{
  "activation": "swiglu",
  "router_score": "sigmoid",
  "normalize_top_k": true,
  "balance_bias": false,
  "n_kv_head": 2,
  "rope_base": 10000.0,
  "lr": 0.00602,
  "lr_head": 0.0081,
  "seq_len": 768,
  "dataset": "wikipedia_en"
}
Below are experts of layer 6 (counted from 0) of a mixture-of-experts language model. Rows are named router (the router's row for the expert), gate (a neuron's input weights, with its number), up (a neuron's input weights, with its number), down (a neuron's output weights, with its number) and show model dimensions 0-127. Each number is 128 + 24 x the weight over its row's rms, rounded and kept within 0 to 255. Numbers have three digits each.
Before each expert's rows: a language model's description of what the expert responds to. This comes from a sample of Wikipedia text that the model never trained on.

# expert 50
Description: Suffix pieces of chemical, biological and technical terms, such as ethylene, axons, oxidase, dimeric, foliage, metabolism.
router:152150112108122088166163110140130161154133090129150098122119123143131114141115150098110150126124152105094076154098097192111107139089115145148120146085128132107156149111116131120168142127098135131150109143135091103142136159131129112162158122081127091136112139128134136160097155083137107090135126145100083122107139173140147094167122156137164135085131163169135112138129155156137096160121
gate2:131133136114140096131116138102091102182143151121120099171109131108115113122130090188130157133165113107134107125118135121106168125080128154102152115105098134088118143130098168169117187101105145129114098115108122129103139118123093126130164157149167138136140116139164128137129121154117113092100138085106137166149091129090116133141094127112148130152153111082133096073170112098126131146148
up2:122104131136130102118120116137136089080131106145150152098149127161146164125120151092118155093110142082170105150103097122147114152130152125109119175127145118152161139084204129135150089174132138146125123148167127093131134108160109073138104118117129143093164136098146140134161122125159126113126129114139130111138130173113067155100112124168141146120152145120097116153155120120089092116123
down2:148071178119154126123120101161132091142144110176122120144096098096140110100135122116119133080143141143117174133163168096140152114103105113093125105123134112130137150152091115095107122160130123140133102136151157111125106187157160146162120137122128132152135137118178094092126128102097142091185101141113175145134123187164157133127142122131119153094106139134149132106143144128136119105111
gate3:104103099133122145170158150045113106122111092140121131091121117177115134119145109102133121118146161105103159110114132125131111105122140133157167129111116118128145084141124144131143140178087112172149110147123130139114125156126145092157156139119143105141159108124164128149114141102148177190131168132138140105152123145117155137143129092107127111096138159107134144092144143111124176167073
up3:136135107156140113122127149131126140118116078121137138139119133087097177115165101111134142098135101128109112142138149142140091165120071126146174124158154071165118137132098119137128119172118116145125135117175071144140123128128132141162140137106118115164187122141107105134145171140097146159132168085134118138184156170127096117099106130110146128098148129089118106129120148114143125093090
down3:154146131116185146117075128107113128093101115124162083126137144128130125148144125126102124156137113143131131170104089143119097114172134100125152131104125137090138124148098101063153131112090172147137134166163098122164140159127101119105122150116127141116126116119181142144143156152121124129143119129117149151102121120130139100134132140191147104139116162067133131110107149199132117161155
gate4:157125126166129115114122150104140134135107131134129113108118198128116157098136135083155136150168126068136142089126127163142126144107155164075114100093112134172138131119135115108131123160101095092145124104153118132142101160118098108131126112120159128171168128117169145162168184121117094124108096145146126156126103127111149108133095129141149112084175173101137140139109150150113144149134
up4:130100165093160155161080118134110097093109110160102107084139130151135093134125137133074140138135142130099132146100136130130122131138149126187113124117105124118088154121128161126105133085153143155141177172148085133124128131124118138111098138151119174098141108149106157119133140155187141118135148106151091168120099107096114172142120102135133127175160149110119148135157108096148122090121
down4:125139167129125176137105140127076135104100124112073152132156164134096089143104121090117130115119103139111135136131130122096119141138147137140142127123109137156158168106133129169144129114096135148076181115161146131119096162163126136099138158120166141161118122170156161107126124155127130145079113081132132136105148118110126081105138071140092156136142100132161121180139098113146111110115
gate5:126134116142112087136109122122129130104150143116155108087130115116098071119091155134110145116121138072124074138137142136143091105131081085150114115120132119119124113138112102170147183082100104125116171125136090098128101164121088138119149136162156132139101122113127140120106132164135102106136123112091130122155089097128158121120125130097108097128143095158152151078116156105114090181107
up5:088113123137111173150142106109104133093161105093122099144080108119119135120102108149116085118141089152158112177151144137115114119156110152126137122114140103124164137079119106093131136155096094125166114127130171138110174122116149102120157148088089173139155110126107163122145127082145114114109113167083092112121153139117085107119105108158135148131123134114137149145185126139149134131162
down5:146085135133112128102096149058120126125167140127097143117145158149130146105139097107119120146121127123130122126128124122129116126099086169116107150169113098150122125166114109112143146146107155109166111127114101170111137095115132152096154111149158091092152124137171113149124134161129090158118137100122161097156168140161104140119117079161073129117083127132156088182107133145104133156124
gate6:134125184125133142193107117139149122129185139140134146110097133116111118103130115148118128124067116114119123139066111180125153118117115108143125159164117149120153106095135122120111171136173154088099099121127156114106101165113073122175138123141117132150145119123128103147105120126134081138140158131144162171136113114107164137135129163097133166131107095129153121153149095140137149165154
up6:131136172139132115127149111180089120159129115090163099106141140113138126140122143136097144182095114155114111119118137125129082114129144163137161117134110074157115098099150100131091156140099088123104118141087130110120081157148177140123130110128124126131118078096142147135162080098155124096126160122117122138122116164148086151142104143132091167098120112097139106128178153132106132117102
down6:147115144182139110126129104129127111150149120114130144138127126082128135105133133152121094172139143147112135099140132059148126139114102130138141115123108088161151136090120138165137116156056157144144128105149145113156164091160117131096131118084090107103150130102139102118096142082127146128158115102138132132161138078160114086165115132165123153123124101109119161099143137149123166128182
gate7:146110123119134105109107105105170093125098163087139091124146129103046168101120147118096129129160110129140085151122147121149151127137108136133100136084138120119170126171119084146113083138107157131157107123175159092091165125141087114137136135107109132106123167161134079133139132125132145091147090114081113149156128144140146132155137118106139142118155144102145133152147112131144143125092
up7:156117095092113141111150103140085102138114106159101124106160142119146152121120112124145129106104130155137126106158165136120145159114112141167129077135091139170142153111125171109113110137091139180110100136123151144136098128107137151099080169123143118157171174097161107132139093131122125114145144143068121086150149160100150130114112149110113115129115138096136155071163125103114152113102
down7:148108089093158167169117167152110133102101112134165116083149082119124155107126150171159136135142121127160153115111148102151134095110133088100101159169133100152145106137085134163146118124143131141114095131148134122153158095115144109097137112083156110103119140139162155099125133086127152156124098106119106127109157113109092105135157125062121130107128108097163137127153162159143128120118
gate8:121158141106142092112129113083137137125153135123104117107190137162121128156163104135117099116171123139151124116143121107115115124143145156126118114147094144180114110156129114101144118157158145152134136095099112148134095130101116089143129132133117139161122089096134104185121155111157147130115102159140166079059146133155133100149106141158158140115144086132097100075115142104153101151156
up8:105110116124114140098185125110131136129132152153149137117096103144141129125114096122081132096141124119125121097092148128168153148143148143136127141096171122137107132157137138094118090135136125143106104149096160140138142125126166075130127101147134097117135188145100115089155126106175110165125121193111164111136120109125089174137150128100124106143146143154166072118138173128092096126147
down8:160170126140129123123114096147164143110109157121147154124124143149128147105087144150105153100132164158141142116139096083142125116098128144176102121122133129110145096107175116164137125103129090103128131158133145145120168136128144145157138081122102112120143154143178102134097130160079132125059119142122160107144111174108118128141096094103118133134196130151144093101117100169148113133129
gate9:159105126118151149148101135170121134120114102116133127126192126100126174109143164147082135136096130132113143123069137130127090099101126173144130181097074117102128098111128129152125110127165113116195113155131145135128129097134072086133131119120155101156139163157131139093125144125156127116101146113147137152151149113133113109172152105124131085152153149161158135144127126143107159122109
up9:087134088145123105165185116130090117094105095136119145118133133145130131136090107142132071119166129111134117139127111133129144169168099109149158100120117142120144100115186158137116139120093096139122121093084121095129111134101145203139114183071093140137117111134143155125138125138113122121100143136137119124167153161153125159141125149107122107129141104149133133120075163117094121142114
down9:125154133204150153157152120105102136137090115140116173096113166113145118117123122134114156123159103102155106178117140151141130134159092153097106131118124104155140155123141085177099110142138153146127165142118118111160093119125158147121094150180162186166135157126126151079110112139149150143144148075126107115106134109150140161115122116084137106130103133125135142135130101112144132096117
gate10:117155126126090131143102119112085117162167117144147131171089154144075101133083122099128104085113155132144129156123115080156129122133139124109144147097161142148111125121102118117167142102130098097138062113118103124106125121104149158119137132087120054100147121090099154137119143127157117097127137140130115112095173123126127153150182145108126110132168117130149100104134117158101117104135
up10:132132143129132127135086141108097129122110148155121117143116104134154125159126177127128126150120142137150133132158105098181125128170098133150129110130173127130110126114161085144131107148141091102091137130109152143151128138076131109115088163144179145130073125084102126132094146133122111119181106161131139127144124092134154070144144109067127192126107127161149130130130130171107150135098
down10:161171107096114128140084128178090121099112140112114154117100106137139160105141101055100166146122141129144125105134104118132124167163126103138134117084150145125090148111115120140106099144141097155120120118159147132147146084122124111119102126088136154131094157092134126082104136119090175102149122174128174105149107135087122134112146117151121157127072133149120133142101096110113105130132
gate11:109117068104140091150136094143160131133117148158098149142130127140153111089115136123152101132123117091137096122133097134102093140132114142161150118153150096089100130144097157172120106117135086093134099137116110156094171193103095116126123158118122127127131137136118111145160122125113096104102135118124183114091153147098094158164107129132132154089163162114086135100136114143082116118137
up11:135130091116148103156144139094123166136127099123114166073106134115130144092135133147112126087141170089118125162108101082126122094107166155100137154177138096164119130134110101177132108114120136099112167153146145126097125115109119089137090093135158126096151118135115142114135130112104144144167107065146121113140135115095144115111117146099154124175124094149136085105096096130131106156128
down11:147113133109115101121140111129127142098104110150094108109118134143097130134117115124138108108116140095115081174124160139111162131133143130133130119110129151086122145144149144170118166166126157163139145153127148163114132126174151123185107161137145106169153136154146111136124140161106135132097169095115139111166100124109176114140132150185158127120140082173152117138182105110085179146114
gate12:110100127121114077130153159119124188185109120138166143099128127172157094079095145115100090120085116107117064153151129155088121114148139123123132131125136174089119121139145149118127157145146143159124131152154122116141161145150161105130127144091111088155127105137126116131141103111075102127079121105125128119133123144107105138142133134120120122102111129142130069142097141125138141127187
up12:142111120146117057105101125174089141141098132138155163161071144120157129093111108171127166100137150154109152153132145144127164115116119107168158142112129138131168130104115105103128102151120164139080117170133121124149121117142109142119082106124123123118074142109145162148141127135157121126130138142108169142133109083117186126150159120088132148183140148128104101110124111133110135128122
down12:175116116121140121152129132126100115148160138140118149130139102103127151097111124127121135133106181122079107151088110136080128157097105113143154081119114130117055097120149142144155109106133165124119130150129131125124131183155157166177124105153134127133108144110161168174177091096138120124146089171076153081105112146124141134124105128140111114132170119125106140105119119117131132142147

# expert 29
Description: Mid-word pieces el, en, ten, iven, often in foreign names, as in Eumelus, Cornelia, Benkelman, Yuen, velocity, welterweight.
router:151153132123143079158176141155131113154132113140131114108123176136129111148130129120096136147127146103092104122138139165120129145129106125159142159109158138104113098117122177149185151163098117106165137130117084118127141161126105147123154102079161111170105128101151130153113125083146164125114131131093069122132168142123137116134136126107183102130137150165172128111141159141181118151128
gate2:091119154165092161120096160132101130147136109160117096093130129159114131144171150149109108132162117135140122123111103173136130123132118097110163086144123119090139120146136133103150152128114136144191108137150125139136111130131192155106136106119141177135170094113141139154129142098105147105170103115114132104147139150103141105141155111121193132120150100130087112103160157143153157077107
up2:133124165144123111128123167111134125135130134175147113069120117116131139128123124111086115120120141088116160091139097152148104137111134142102143127133168111136148138094149072137124108159160111116130140144125119144151146138154115149112158108099163139117114144155137118133138111128106149139105162085109111098139124093077153158138146081138150125070117162147111064089186181144117104127102
down2:138124134119098154153119109163117176126098127125154133137117140105125143095125074133100123148164114120090123095143145110125109108152134151153110107183136113129131094084109129135102093102113154135169161081155134150153119143143142126141154110156124113159138144145185125125149111146123103158071168114111138121172179091100159119086127118156139117122110151121142131115127118149085107073119
gate3:105111113162160098076147118100100081115088140135128099104124139155142109116101128117072135167123151129151145171121076171090139149142127130133145154101120090142167110165156085119105142155139129108120149174118102114166163148095149140134135185134125143149083111140084115141139153118129118122125144083132107124100140104116109107153098153108149140127128139092121117102128121147146151108101
up3:153164111097144153126125112116123154117137149137143081140113131103134109098162116134198135159082128112099134144143115083126139095098139141141143167141145133134160190147138155119136126090164083128133123116141127127131118129100136143161156177178108157140125162148124136154129147147103130086149129110124158118156138172140130096154135118133085141131127171149148147153163160111069129133098
down3:082112099086127114133111121110106125106110108106135106092124150148078114163081114127169126120149095137135106117103097079176129125151107125114137166112130168117095120135117176146137128141177071119087138163166135121089100110137146134097135126089148136164163158109140127128121161165136134145132131139125122120099149172139108141129158149131091123138157124142138118145097078136097117155149
gate4:145097070130138116116157141088118099163137144125089088117078152113106169118157141108110132133108095077105119156157111156113101082124095171161106136129168117142115123125162135149117154132100144147176140088112142100126145127139153122150109125127155120162114141158142149134148132162178179134126118121147107100109162123143129116111128140127149140107118152148084150128103102116133096115073
up4:089105131158145122125159101178168131111101070152162171120134118121128102153137156141149105133120144147156138154125092125117149146113113088095185137136150119116132117106122141110143149102107140124114165147140167144091135090138166107122101097111100110083138096107171118096137136125140091170129102159134130106147103096124145155141069108143101091142119129112112112116090100139105154132147
down4:126134087124104146126115161170130118105105133119100179159145112133149126144172130132132118128138140152142127135113121146152128111153118132149165171093148138105128072088102124108153156119128098166090143137185133140111142175142152163161137117105116118116124118082107119143144109113154121086121125133140183134136099159136155108130115123139094129091120120085131121145120147063107065151103
gate5:117130184117141122153128123130102133124126132164105110121105137125101116175136117174130146171122126115097069114175135157147104129083154160145147157129095141144152122128157165120127098170071133096149108132151106122123094160075107140166129116135159106114117140122105114135131155117133129123147145103134096138119158108128165121157169118184145126169123141093110166091126133150105123150160
up5:123109082115155163118114095091147128130145154113128079151147105131150137123162137118092102105120092099073151119160147110148140115163078102090111153132136099147130123118118094092151094129184148105110141140126119151124080078177129145139156143125127131154184086119084127131103145149125106148134124164126152119090137127103143135144132120122122103090141159157145132125162156114134142119112
down5:139158139116170165144130103160119131098123113108089172095112098121152163133146118112109183120132171093118112091142131141155088115176115089093175139122137132158092122120121150114129129113122161149099104136157131107135111121136119176124140183155151170161120139163090146106137161121126133142130134133127139136120148128132118120119132109163106102128127142127165134074174097118103154135072
gate6:093132183108129099106160160128156069184085138118134138099143132154130162093138159100112098083144129099099118165094133135107119179122113129107150116116090136145107096164115104125159128146104144094116148094103095130113129143076135135156128092132096095097149104111102142107127135141124113177122114156112114137129122084120117130146103126107138080139132090154122126109131144149120156127132
up6:120135119105099121079188076115098129119106092103070101113118150075158107122089132161134141147072094134091126120159119119133105103168134137110103128144140115120161132143121120126129098126112119128156125128158109139130147183140115167130111138098137071146084130164102140133118151143128145065102110139131127136086112149125105114115100122131123136119141179140129122145138123125081117102117
down6:142130155094099122120082114161120133122108093146128150130072164146123119126160131113141130160154131106134180119122118083143114140093153109101137141112138141097141107101106134129139181110095136157105146157143166092114121118126151116127137137100080109119129131081159158160121086135099145081131126146093155134119123110115119145141092103161137164088131152089169117160151143089117159096151
gate7:144152100117176159128141157149112143153138128080139107123155112115142179154127113108123151150120130129106113143135146164142101127119139110149108117187133154129112128123113118141134148159136127129132100101132172147144104112166130090122173108127112107185128113094193128146149143124132125133125125114145116128149132152113108143196143117196149107108097139159150071092159104133144149089140
up7:159114092111115099146138107141120138113180137128092161139118100122099099134137111177102084117118145145134099112134138108132124159132107113208118151148128147130158113172126144108092145110110121105131158134085131111124130165127137138148050148160100131141126126134096202123125144157133153128160117106128139110116159135154157151129171147153142137139155123146105153105109091116104095138141
down7:098092126132132126130090106127118095145107156139134121119143153088122153119178085128127128166114142080094111111164195137141147151134168141147094138118149132156141117148133113133093096144122108105120126115146128108089094136175122175104108150127124145082139117141108150121192127143101118120152138099169116094102119135130106106160114119096116122133118116149115096122164171091129085160109
gate8:138159141102113115121186149158145133118123104113160118155142167139151098172151098107115143142133147148122098105131139131135117126111130119088103129139185174133140150154130156087107103114112052128142127168134079127119161130098116163171137110099156122136129094124150115150122110154112158121106099136094106154138129142138157108170127124157153137143124129132126138148147165091158194115135
up8:100125116175133127135089136131170120109161135165129134155114094097117126102102163132070086087158123152148157119067103141125146106110147147119128100096070101168138125136122096187112131155124160122140093112122174099147123141137129116114138094137107141128128134127097115094112125121122149157180131116175107127137103112111133113111134127086070133118140107115123129130156132123114095147144
down8:158171112182105152120170135127145125125099135092120136114117131127132140141108129127119153091120144136119111120104133135158096174151141118115155132104160119120116141105064156132119156113115082102116147140107124134091102148075151132110109125150155121075132094121112143123106103135134115125124109127106130115150133132125159143183134089176126106093150103150134138089041122141165142099154
gate9:159151115128134141133132153163101144157111112136108135136125130138097150168164132140113137127131162119107170100135094139090115092095154116127112091110152141109188123148135134165141122128176175138115112155119166115162182147122151163139155118167130097127151182114133161083127134093149126086136095118113112163133148137133102167144143131127124162146116169131101140123109074164127128138143
up9:142124131103134155113162147118107127160149126141125108127099185121103079136113149142160129115089107122126115128131118094125136144099128130139136093135141139147140097137148081196114133147105127145125121116099138095158123136128081178099125106140164077181083147174135166136164151130094189112171148102139132148125126142135167117144145148102115116139133111135079108131138153128093119130144
down9:118115142109115128123122118144144129092079157146146107118147088136165124059118108113167114135097129151170127126141108128165080112121113113112111143107113111122132132117065116103107149156148123141117134141150138107091167121119151134165097114154118123116138104132182095156115097137115109107101132182166136153127120088095102134140132154159079120132168116082112120110125113133171165158135
gate10:118158100143136150144154143130153133138117126094145110131109149166108154157127113116084162112122119104128086173131107133130153094134111116143141150097118115142099128105112175126134108142135119095094115131149116161099115136140114094133173084118129122139149155073126123165079121122150153112111149125156166108181130110127101099190153144127130129144126151142163130063138162149114153074110
up10:171084140136112144163153139121111094122150145128132112099059164143101144100146142141154097115127108120133123103132119084084142094129119158129124132121127145123174138155170143098112147139171068121115150106142089127145097150147089119143128135156129077175112161168151145122133127143150165111118132160126135117147137121137054122155120126169137113128112176154138126106135138133130139152119
down10:135143126151134168146134129135140101104157101173124131135092105141114118120135159168122096114104154118141134197152184124100063138142161132118092128141080130096119146117077087112131098113136105130153094165149131137139107157123143150168107165127142140124102137174129144110151128142114090092086102122124129153137116114085109128176114125122121150141128177115139126144123133115098100107149
gate11:108156088147133109126140110132160155107105106118114108109135121143089104166173118148122123157158133124123064084143129132122102116117152124148109110122150120126088127123139125134161159139106112116128173109137146133146143116113125113148124106095124116132105141075118121144098158085143124167101155093106104100107113142112145163124103126129164115082120108149081092077107112170173143117194
up11:170149173106126150124123108123117143108164106128131132110082128157141160143152130138120132118118097123096142123107150113124152143113105147137110153181113101122122159098116103137119087136125159094114105087125116074097124132118088123116089129189093160133154114131126181128107117127121139067136127096139145179137148133152100086150131104123093094090117160127140168122106104159112100122139
down11:111146107151160134126163150140149140167111128091100138134118121139144144129156100114153127105144137109090144120135102156072140120123144147124175102142112125135104111159131101152134079095158167128113162116141122121064121122070148143182120162135127092171143116138091124153111126150149158104114092120119146127136133128140143110157148145117121112082141160073140154101131091130158160097094
gate12:109131117115152114074153086131139165110137160157113153158172146141098096183102120123083138130111153091146106138149098134090141111154136172127156143097175107114140115160108139103127135121127152146123153117101105116116152129132123150149164097149120142114101070129094158092125183112130142145124150116072115128101156133110111148110131149123113126117154141140144124134176181114134129097112
up12:146143145103145119171114119089085127120143126077120129132096134142124165088110119171129150079144105157145116149107131125105135135115111124119093139140099143137177107104106144139086122107171132120087086109131157103140124125102123131122118149120119171145103113123113115143109154117120082122150127151120149151143093140171133140119105139158094169082114093184117107139079082140109120140083
down12:113162142128128091114131107141089091123132108151149153122108116147146110143174093138143106141106114161134158133129113131134085158082117132125204104129147122157124134100126106115160123139154155179086158136144105102137127154088062133068114101105138147174108113127147137138099141155142088098120154118121111122130136135082102116124127084130145092128136141093141120148134116087132113110109

# expert 41
Description: Latinate word stems that a suffix like ation, ated or ate will complete, such as Associ, organiz, form, design, develop, elev.
router:137132155064130099149126129143142128162144111168173106118089155142131123139117125121127105136142168132140097133147154170119109160100103129154144123101151139066121134129123172108139157103131146131142080139124135128115113157150115136133166146099131101166090134105152110146091148122163065097091133100124133091087113143116149117141102141141162132115178108172114089136118130090110115114134
gate11:133119100141118147102130093150128126143121146141159127076149123112159113123123114100129133150145109067144100089138143110118146154104146122163135122097127163161086107125151118134140155074162156187092158125162140106163124125152168134162165166088124140176151169090155124084108116130109145147149109107113131120167135126148120149142138126126153136109092146131149121085151162147159129129118
up11:132111101106133134140093129143173118155152128133158083150119156118134138130093115124123116153183126146137113148149165089168121175110090159080142142145160141123089134142125109120159144146122151104126078153094152115093092098137123164107163135078123114132126159155146120122098154123168095099144109125155127124148098115152107138157124154143122105110191115114096111106125147114115126101170
down11:149140133121181119181109123126139118153116095126136131134125162143082106092113095161116141172143117140128138137122154161077080108153140124099068142104145117128109122141112156116080121100112098118135091168149059141158108123127163155167152146140078133136197119142117123126128152129169128109153116151142117108133119121114150139121146127133170115132133147088105149119137157139138128116143
gate12:115139096131158128127144122083174118111092120135195148100154105160131154141112144135157128134132130113115063180134124128096142158070158102105126138104151126105137139078166104132185113147122115116121140140140136152107121129124083166116158116120140158102158137068139150078149100091143109137113134095110123144130121180129144104114112142168143150120136114140126116130116117133112110108126
up12:124151131155113112094139135098105162127127156106102098161138112167081196155179097120104133126158131137134134159106146117109124130100141119120178179137147160088097077115079164124188132122138158140111107109132150145113157131128112162117122121116113126104147117133148115122136156157127138111118093113149111113139130123098125134103129087122142128184101156122166129121124165180138128121142
down12:106122068107111159116133107129137123151121123133141137146127102136109123146154108136118156112112153136139121135090096141123157130190103125064110116124142141143138110162074126126118128156099113155089099114101155161128170099124110080095083096126131123124142157110132077151145109110169145108132120124145106142088126162165130126096133126104102122121134146086084168111122143129176116102095
gate13:119152126142083106143130127107166095081163143112128158134157134121139100137133136131121124140130122120094130147112123125106147116098112136186121096164151163120095130134100140157177143138125093139145133148149157110146159149146166153138172108128125112147120135083150146148164076124136102136200121083155122123139146149119131135147094078109145121145144094119176140168127114081165132113118
up13:155119110116114145117129120104139139105110166119130095183132095167126157128161088131166120156094109089143112173129126135144143109116148107099136135112075130126094152112117090049116158147132156168132109108168127132129136161156134129103104155168143130136141105121167088125147151161134132108163135127107154160114131092080116111174111150112123146139117130163129128125161119151096160117133
down13:144139110122145101144116111146146155113118096121138126126112124117147114169117160101132149135082119109111111124129092109126147152096151142156120141129125127158159141176131104131148136115133123134141139112164162132112161156103109137086200126153127116135118066101177133124206099120115134120147145192095124137126136120142129119123131138123158096145130137090137168153158102124185098113078
gate14:145154113116153075080122104128084086116140128140151137139110149105118176067115154085130069110087145104140117095122126152126122149154172117117111125086131104157145130086144090080112142130143126075127104154151123144107095147126072142140164139079142148142116121111142122159134134139125111104107121119101149146137120090117134134139107138126119157107150125142114148135117148086118129158096
up14:134131175137128157184137105149139162133124103162119117089121133121137143089127084131148084097150140105169120132143149146135142145136136115131092166139153123130188141150070130106098121119149123123159116148140132111108095143121136101149137117093140174154079139165122113127125148136114156179148164129086163156118092133095163139138123131100124144144103099187150123165114136141117114121146
down14:107082117146148146156121091091134101070129112158095160112147144148156168129158124113088155158114137133124163145135108141114161140151127151099129138145154085124126124131091126138148105114081143101100149116092128131105114183127135141122096106116136123148113079128117120179112124118091147150090089122139140123085140103094162087138144151111139114113102149163088132145138148128141093170142
gate15:146130133088075118123163177117104113130123144097168079124083130120087123120109150138149094084075123119109118143119169102119119102124109108093120131152182128061113139099097122095131137126107143121101169155127129156108179146134153142120193136142145140129141119107164127151139154125147152133111150130129134122139140127100132142118138107128160140082152155096161126132127139105107115142093
up15:093134117146152138121168172121160173123168127127154135132162109135141145142128128156115140088123150170125115132149098107139129178113119125147155103121099135196133123090138123147136116133129162147117104133068111176140098097155102120115098161095122108105124126155148118141129092120161113127101147114132114118134160146117109109166127151103112141087132080108121113192119097110139101181129
down15:092139106131129176173113140106144117077117117084097088104150177148119113126132165127083138116132120105106109116150095088112134130173106112139130175131150093138142108123111114136163114135090113140094107079108111140143133126146141084157074117072129113110138108134126150116120147084108142085138131150162152160153184148112103116111131130125087105140136123151121152135132137119144126136102
gate16:175131135137180113136106127110094107118142120136198127143093100109155123107143123185113139126182145101134135159119157152123117085108139156143097111149113134116177152115174118098105137123117150135126102111104128145115113126101170148159170149143146089159120103138127138145142134119135154088138133100134097133138142108183106147124121095184173100116124144112158114134148133158142162121128
up16:099146099175158119084142115107160117136126124141135151167132085149105126097116166172073133121124077113129129127124100110123127125145135118151129133109136071097119155110118151155138112152101138174154135169129106145160123099149121112108102084097162159153126103132112131125132140064137138161150149090132137186088133145148144154137140103113111102123138176139129121141156165154139131132134
down16:157137166105113129165179122103179137154117137082125136156146119107108145109153048121165119126134147141109136161150098122134134129154130149076119110126098096140148154133183113156130114139162078131110166160106148090148118138160148120116124160150132115151151166126120115120134157120135136065134146112121116098165137109142088129125130158137146155143148098128084157130136106115149117125146
gate17:103137140116147124127110136114127162124182137184143124081085167115124148116127112105155128142119169144104097100139148188115136146103100167168151134120119116124123129164154104089148129080115117094131111145155130145091148145119125097156119133094124123132105135123157115144098139143173073099148123102130175125111110142093161150095120107149131153126116069144143116093135139109120152119165
up17:134119142113118118153156151126111149119140123120148162117166144133069137118142097128155101141140124161159121135090116116106107119090118131125112164148129108107131130123112148103154164101139146103174104140122147187085125117097099096101147169095154109113129131137157121125127114117176085096140157095119113134146073125087160166156131095137100162138123118096151122177094113106097140092129
down17:159098142149104124114110130118122110100139141090143130159116150121127102152152115168102149157143107141109151102166171114148093131115181143130153124147121124141133140125162123117133121137143130132135138123082140115150080158103160088139146135120115178160093152121170121129071159176106111105122128140122126134122084166120159149073097145091123130153095108086108131080158125132153127085132
gate18:165123103107120150133119181124142138103123137172146133081101147158138155125170133071115133134112154130123131132135154143121135121146075085173130147155140161138155123092164168116119131109118124179153088132159137141128118160152120155095160138110161109137130166143116125145098184148152137142132127099123144120072137164080157098097104162097126106113119149144113146132105118104144131130128
up18:154099152126098110181115182133118142174151094140131108135129135105158118107157065102075134157097167116157129171144075124132129122145079101098106157132151151114145135066116159146100110111153123141131129113133121141140112109173080140082139132152132113102139101123103151099113146126122135145132133099175133169116126156134116126156081160121135133117147149134124134142124115103122136119117
down18:125148119127105116127117153149107134133121118127140126141080118158132118157145158164114094111166115140139114122127130131160122120129063119164163110148104147152152117103164161126100110116188138155173097145141129144141147111131160147137133078101140098181124141162141079111084151119079122137117130147123149078091149138094140146119095154130128136120103134132104149071125150171127091117135
gate19:157109128156133125139161152105118109128103166143119141119092120071118122134156170123127150143139122099102124129129178132132139118151099069132110151114107144133090146131086137123128171090173153157128139101138141069173109104135139135123136126113120116152090145112133128101175152101133117127126151119156141127142120112123141113127088146117184112131133158136162120038148144145104146095138
up19:150114120126116102133104144125136143160138107136151123114135122090116155130108099110114104156142170145138111159159107146115095152079084154164152126130116100168115190139194113151106100128160101121088075136130122164137126127122118186111150118123114116101154109105133106123124140135080115124110121136139169122155145113090155131115122110172136157109121121123135106170089082104160156136112
down19:158160048153102142135160153131099131119107110173112121110119133153088115115137134107130139149153151111092148152113134133091126097088149128127139127156104139099171140161135137120102175118116125161147084143140077114136118105144110108129153114109082162152103090120119139172128129189096114110117137185116107125139149128127136143124152143111146127118099105148138108068126099147134125107127
gate20:157123148148119077079132109107144142156114115117138118132136117141107129156120156157134138096104150123113125102134110164121166117112125170139164139105124109151134114095132132157136102078144117112108124088116079160129117153148128098156147140130151082131122120149153106145115119116160101093131132099138139144191122080144162128129106165131137154120191108156129117104088088103178110177132
up20:104135077104117150120158149127137132115114143101137121129113104164138150142148091138121096111142155159175108142146150121120109148097141133123062100144136145097123131112140125105136148140132147149134123182094119083116164111137105154117118092103127117077083167117128111094138151123107160171094100135124116145073163127104129132105093110102177166125162154153103127124092145138131134169140
down20:140162145126131136130113155135107104112171143139116154143104106152082175163142146087124104135167117091153094140075141127060109107117122133146103141131112129148105130175139094127126136117138186153151120152134111108125133113101132156147186129140119101132193121105108117117150121147137148132128130184099143124129145115128118132149148109147147163111088129106157140121176185135123146103123
gate21:112095090145093140090151154104122117124151119147129103115131126133119117119133150108131115132113146133080104106125162171092132082112078158128123098155114150076157121114108158105111146090086140140145122109114093129150158149146161112160140131129123143160157136137145136165093143133141171148100123160133130090068135108161123165077085119152162138166136131150126151128107088108110131116114
up21:160160140097138148110114098140129133142125141117162119113116137088095157122133136137170126115096118113177133111121103104126141157109159094134128146137168099140121133102138067090158123173143098089129131154142133120085138100146114204131082124108120106114114117170144118096160145173105086096150128116119154120170118159097158093123110148143131124122100083109138121105143131143118159127130
down21:145164127145141104153185093127127147122083146113105173115150108127090102091161113101128094134138165111182104115076099141096121148140103146168123098125154142104141115132085109154148119126129157180130160133160122132118120142096128139110148079164110109138152113114101131118127083125111131099168138133098093148123120146114159084145136125148097122149078148114135126134159137162110131143141